{"n_layer": 17, "d_model": 320, "n_experts": 32, "experts_per_token": 8, "d_expert": 64, "d_shared_expert": 0, "activation": "geglu", "moe_layers": [0, 1, 2, 3, 4, 5, 6, 7, 8, 9, 10, 11, 12, 13, 14, 15, 16], "router_score": "sigmoid", "normalize_top_k": true, "routed_scale": 2.83, "balance_loss": 0.000505, "balance_bias": true, "router_cosine_scale": 10.0, "init_std_router": 0.0102, "lr_router": 0.000728, "vocab_size": 8192, "norm": "rmsnorm", "norm_eps": 1e-05, "tie_embeddings": false, "optimizer": "adamw", "lr": 0.00198, "beta1": 0.9, "beta2": 0.98, "batch_tokens": 65536, "seq_len": 256, "train_tokens": 294700000, "steps": 4497, "dataset": "wikipedia_en"}
Below are experts of layer 5 (counted from 0) of a mixture-of-experts language model. Rows are named router (the router's row for the expert), gate (a neuron's input weights, with its number), up (a neuron's input weights, with its number) and show model dimensions 160-319. Each number is 200 + 30 x the weight over its row's rms, rounded and kept within 0 to 999.
Before each expert's rows: a language model's description of what the expert responds to. This comes from a sample of Wikipedia text that the model never trained on.

# expert 17
It responds to: Opening pieces of content words and coordinate digits, such as p, con, Pr, fl, relig, complet, plus table cell separators.
router,142,185,179,261,157,206,212,189,196,200,175,188,220,208,206,180,257,147,194,265,180,246,153,180,189,182,203,222,183,212,237,177,181,285,208,202,172,226,189,166,124,230,193,215,142,167,218,163,162,195,141,188,240,189,225,199,185,241,192,168,207,201,203,187,179,187,231,205,212,228,190,188,229,177,219,221,195,205,209,218,226,210,192,161,202,198,200,223,182,203,154,199,170,106,163,187,172,239,233,213,196,175,221,184,211,149,198,264,260,190,179,210,166,171,171,208,214,224,272,187,171,164,233,227,224,200,199,187,239,184,181,227,192,211,227,191,257,239,214,198,250,190,195,159,142,199,181,239,170,211,135,189,129,221,228,226,172,226,219,175
gate0,178,182,143,207,177,235,190,167,144,166,187,233,202,171,199,234,189,174,177,184,207,226,184,170,176,200,180,194,228,208,217,219,239,214,207,221,157,157,167,175,178,203,219,165,182,152,220,183,195,202,219,216,240,214,154,192,217,183,171,158,199,167,198,187,192,186,203,211,200,209,152,177,209,199,194,180,158,203,216,210,266,224,156,198,235,185,182,207,200,146,177,173,198,218,173,183,200,218,207,215,204,145,189,222,149,221,211,270,203,194,250,151,203,258,212,139,202,223,206,187,237,123,176,256,221,232,221,227,123,195,190,180,216,196,187,195,205,275,210,195,195,131,233,153,146,206,129,176,126,239,237,196,232,211,151,186,274,213,192,210
up0,234,205,221,162,257,181,210,171,232,210,237,211,184,196,200,220,162,211,247,222,195,183,231,225,217,260,172,175,168,234,252,190,176,194,181,240,247,198,204,183,323,204,159,198,233,167,117,218,158,252,198,187,180,147,245,238,230,198,209,220,224,204,221,193,207,193,153,230,238,190,220,212,195,223,227,219,252,176,184,245,160,221,175,224,229,177,203,215,231,212,242,202,165,135,196,196,193,174,207,158,219,216,235,172,238,193,227,177,196,181,175,169,212,148,219,232,236,235,191,232,186,272,196,139,219,238,199,191,226,229,209,174,185,156,226,208,210,229,250,213,148,194,199,213,274,146,193,220,250,200,154,219,248,193,175,198,177,187,214,152

# expert 0
It responds to: Final pieces completing a word already begun, like Guatem-ala, Schol-astic, disgu-ised, plus nationality adjectives (American, French) and two-digit numbers in tables.
router,193,157,148,250,118,290,196,187,153,204,228,239,230,218,176,206,221,186,200,228,190,183,196,196,166,199,197,227,223,203,215,271,203,183,179,167,171,224,217,165,179,181,236,182,185,282,245,151,165,141,169,135,195,251,186,192,209,232,199,182,191,152,176,245,208,272,219,231,170,210,218,230,190,222,236,229,230,182,165,179,170,221,196,174,227,246,209,232,217,236,204,241,202,196,196,237,207,179,219,219,229,184,192,172,198,184,188,193,203,204,209,201,159,236,255,165,206,222,177,230,231,212,190,241,163,201,195,134,230,206,168,228,198,216,193,241,222,242,182,180,217,168,208,207,187,234,116,170,166,155,237,200,197,182,194,223,186,175,222,232
gate0,154,197,165,191,190,211,207,236,138,170,188,239,151,204,226,192,180,140,136,190,173,173,161,210,164,200,175,171,198,182,188,196,182,210,254,194,210,214,204,192,176,220,257,160,216,171,218,219,207,160,199,255,201,243,189,214,159,230,188,207,199,174,172,203,177,131,247,205,212,225,244,187,210,233,174,194,164,220,186,206,211,200,183,228,152,220,168,206,209,203,236,213,179,181,163,234,252,180,281,165,233,230,233,109,179,177,244,223,203,191,225,263,196,217,224,191,171,231,255,176,191,200,204,172,251,175,204,215,168,170,268,225,180,217,197,213,211,203,178,221,227,191,211,215,189,192,223,233,162,169,188,239,259,211,189,200,243,216,261,220
up0,169,244,212,159,225,144,208,211,265,199,213,200,247,198,183,202,151,259,256,221,150,246,170,201,204,219,201,218,148,250,223,245,233,198,214,211,225,239,225,260,215,242,151,173,183,202,161,248,218,215,163,185,237,176,227,191,172,212,225,213,191,260,209,193,177,192,185,192,191,180,134,157,176,160,216,237,219,241,183,208,190,210,228,194,250,218,216,216,163,177,144,241,243,191,215,185,167,204,140,174,156,194,189,222,235,206,218,220,214,227,155,225,170,245,182,177,228,193,165,161,171,210,230,221,159,148,211,196,227,203,184,203,155,239,167,243,243,207,191,190,184,213,151,192,239,173,224,180,231,294,234,209,158,207,249,229,211,219,224,215

# expert 27
It responds to: First pieces of proper names and foreign phrases such as San, El, De, Le, New, Del-gado, and repeated table entries like Winter.
router,197,165,202,209,227,217,217,221,194,181,188,199,258,215,158,182,236,162,206,238,154,272,216,192,115,186,198,211,175,213,173,205,177,244,209,156,249,185,231,137,224,207,179,212,181,188,227,182,188,186,164,208,203,223,263,229,170,227,173,219,183,233,178,224,221,247,213,213,208,145,213,191,191,202,211,241,174,250,197,162,219,205,176,177,288,200,212,205,176,240,156,181,163,181,168,233,224,197,247,179,246,208,226,220,202,164,202,241,229,182,198,210,181,189,235,204,247,276,222,204,199,164,219,259,197,197,192,157,209,214,215,228,172,210,202,226,247,205,200,180,188,154,216,154,150,214,163,194,208,253,204,209,179,221,223,189,214,268,247,229
gate0,203,197,201,185,130,206,224,209,171,181,219,159,178,243,184,157,171,164,168,207,230,213,205,156,202,218,194,154,264,210,220,193,176,255,185,251,163,147,247,174,246,233,146,158,206,162,225,209,207,118,152,196,168,215,231,198,253,160,212,223,169,197,226,202,201,209,181,161,201,202,232,144,165,210,177,222,214,193,192,216,220,227,222,229,216,149,192,151,227,190,158,222,230,123,198,213,191,139,221,234,203,166,171,224,161,260,210,203,200,213,238,201,182,173,189,191,191,231,191,173,207,213,217,208,201,213,189,141,127,200,214,231,193,168,185,195,221,249,212,134,190,234,224,232,213,193,163,178,195,223,208,187,215,214,158,139,202,138,244,232
up0,239,179,210,160,170,220,205,239,218,206,193,190,222,253,172,143,180,185,193,214,228,199,191,204,218,193,221,157,223,147,179,198,172,192,187,167,183,167,226,180,226,192,181,214,146,236,216,210,176,180,215,141,158,189,184,190,158,198,194,240,163,145,244,142,219,237,220,226,179,200,232,232,185,173,196,252,180,251,218,150,165,186,241,167,263,154,238,177,188,204,155,249,202,207,186,227,215,221,188,195,185,209,165,215,202,195,184,150,198,179,213,239,189,223,204,177,201,178,173,240,210,164,237,170,235,168,215,181,192,216,174,200,164,229,166,183,180,233,163,160,207,164,206,175,186,196,172,150,146,203,196,259,157,209,230,194,233,222,263,215

# expert 25
It responds to: Final words or acronym letters of titles, organizations and awards, and cells in tables: School, League, Prize, album, OCC, 2010.
router,173,124,211,196,166,279,153,229,169,225,197,227,174,235,174,158,226,215,219,155,163,189,177,197,187,197,229,227,189,194,186,245,171,185,198,211,167,231,210,177,225,210,193,187,176,218,241,225,189,171,202,206,201,233,209,226,205,190,194,191,172,188,222,225,216,216,226,241,158,205,197,213,207,167,170,201,178,173,176,215,255,189,208,164,246,222,247,212,206,220,180,194,165,180,112,195,251,184,258,218,216,206,196,139,186,186,187,215,224,231,200,189,174,169,253,191,227,257,205,174,182,161,274,232,196,194,208,204,250,211,201,204,246,225,142,200,264,270,182,174,204,226,228,244,167,178,93,183,144,207,216,179,227,237,184,204,193,219,211,218
gate0,177,201,226,156,229,199,175,249,219,267,142,261,201,193,196,204,202,211,193,204,164,208,193,223,189,215,238,260,200,227,178,242,171,167,196,199,209,250,252,199,193,211,194,213,152,188,249,182,203,202,230,219,170,172,211,220,191,216,186,225,153,202,224,207,232,146,174,225,181,170,240,188,175,234,212,173,178,167,184,193,198,156,193,157,215,208,214,253,185,216,184,212,180,239,199,169,190,179,213,189,210,220,214,183,236,180,218,192,220,227,181,199,181,233,215,231,201,224,255,205,180,208,222,213,185,158,221,265,218,200,198,153,214,227,198,155,205,223,226,192,212,180,180,156,223,188,194,247,221,262,225,165,213,226,246,254,176,206,221,247
up0,221,191,190,193,195,212,235,193,151,209,242,117,234,250,175,174,206,183,196,238,232,215,211,200,231,170,231,162,134,202,237,161,193,201,214,183,165,177,256,145,219,184,199,196,201,152,134,168,208,239,167,275,182,191,255,168,183,240,234,226,224,209,191,180,185,243,194,185,245,238,197,219,220,208,190,216,165,221,196,151,205,200,152,251,189,219,202,181,248,219,169,244,229,194,159,200,228,235,208,171,215,194,217,180,184,200,167,192,258,167,192,182,235,208,162,178,185,212,232,215,175,171,194,146,162,224,201,191,229,144,246,168,144,248,197,215,181,179,228,187,214,202,229,176,146,197,188,236,202,217,217,179,146,199,221,198,194,151,188,181

# expert 22
It responds to: Single capital letters and the next piece of foreign proper names or words: T, P, J, then Guim-ar-ães, N-iz-hny.
router,142,210,214,244,164,218,215,181,203,173,147,219,214,217,205,215,217,214,176,201,200,241,165,177,224,190,186,181,209,238,221,190,177,192,247,162,202,212,163,230,162,220,184,198,213,234,209,180,201,182,176,209,222,217,188,201,168,199,157,195,128,241,163,197,194,214,220,217,180,142,205,158,288,198,200,210,151,275,210,173,194,194,183,186,219,168,168,183,196,240,214,175,233,240,161,255,240,193,250,228,256,205,167,215,208,136,213,226,187,197,227,209,169,189,247,189,199,186,221,189,225,156,302,183,185,131,229,171,205,210,236,217,236,201,227,198,265,227,144,187,186,172,209,199,199,195,205,201,174,271,156,232,186,222,251,226,237,230,219,208
gate0,233,254,201,213,131,215,194,168,210,173,242,192,198,238,182,212,166,161,203,221,234,196,177,178,174,234,249,197,243,139,190,161,255,158,129,149,222,214,232,224,159,181,248,185,146,188,215,214,222,265,222,161,188,235,150,171,174,177,180,184,162,186,191,219,168,165,168,225,177,195,249,236,149,206,181,204,178,188,193,163,193,209,204,210,195,206,223,207,170,243,222,218,212,203,156,162,172,178,208,201,186,201,228,234,243,209,211,207,200,198,153,254,211,210,191,168,201,186,239,206,182,259,206,184,155,205,204,226,165,194,177,183,215,242,242,203,193,167,216,184,214,183,169,191,237,176,231,208,207,162,197,136,216,202,203,206,215,151,212,169
up0,187,184,238,156,226,239,159,203,225,195,209,228,187,181,174,202,167,227,187,259,205,163,194,162,169,221,170,217,191,174,146,159,221,148,163,186,193,240,261,206,256,277,137,187,168,222,209,183,215,214,128,186,214,158,191,226,230,184,171,195,215,211,244,210,182,207,150,175,194,188,180,203,205,246,188,196,252,187,207,213,168,133,223,176,210,229,233,191,261,232,216,178,205,237,200,196,179,184,202,217,188,202,262,194,202,232,241,149,180,198,201,209,217,201,246,206,197,199,159,218,167,208,180,251,175,191,191,177,182,184,135,189,196,185,242,201,163,209,180,236,165,225,212,240,229,178,166,169,214,214,220,181,202,224,153,202,231,187,150,212

# expert 3
It responds to: Colons after field labels in infobox-style lists (Captain:, Proportion:), plus coordinate symbols (°N, °W), closing parentheses and taxonomy labels like Genus, Species.
router,171,183,200,182,140,242,187,219,137,208,168,211,220,190,237,195,190,201,203,127,165,178,214,193,186,161,196,236,186,189,218,214,223,181,122,166,252,230,244,163,217,177,173,161,210,208,208,177,196,197,227,192,264,239,202,158,197,190,199,212,191,165,185,250,239,265,198,258,197,191,180,193,228,189,237,213,193,204,152,233,222,213,168,172,303,237,259,227,198,195,251,184,245,148,173,215,249,209,228,215,262,230,200,168,262,228,196,224,244,204,218,226,230,202,250,190,211,228,160,179,215,127,192,191,144,198,185,179,226,207,172,217,198,231,157,224,267,230,149,178,239,166,236,186,177,202,121,188,142,238,240,217,207,173,180,159,208,205,193,212
gate0,192,206,228,191,204,224,146,158,217,199,155,189,193,207,220,214,181,197,255,182,197,194,210,179,133,161,185,281,201,167,251,162,179,193,146,218,184,190,226,225,253,178,169,236,171,143,230,247,212,198,197,241,179,161,205,185,230,202,193,218,159,135,175,205,196,197,231,198,230,199,183,199,218,194,209,215,202,188,148,157,186,234,145,226,168,239,224,273,208,212,169,175,214,172,176,208,182,201,139,200,197,227,247,188,231,223,182,211,161,240,176,224,241,166,158,233,233,166,210,209,233,143,210,210,170,168,139,222,174,213,156,210,173,254,223,174,202,177,207,144,222,203,224,132,154,169,161,214,158,195,219,217,211,217,245,193,243,197,271,163
up0,139,143,205,201,205,193,191,151,184,190,201,205,232,268,211,206,261,249,214,199,176,205,248,182,162,148,211,256,155,180,217,216,197,213,185,216,172,180,209,185,189,160,215,252,174,164,268,235,224,232,207,181,149,199,197,187,218,216,217,226,190,152,208,239,168,213,182,204,207,229,243,163,192,193,219,224,216,162,136,184,202,185,121,160,211,189,256,215,197,250,173,179,200,209,199,226,222,187,196,227,196,226,201,146,239,221,209,204,194,210,127,214,204,188,180,187,228,201,193,183,213,224,248,195,181,103,161,169,216,203,196,202,160,222,251,175,195,195,192,135,246,186,245,164,198,193,179,222,165,212,186,219,203,209,187,220,201,201,241,200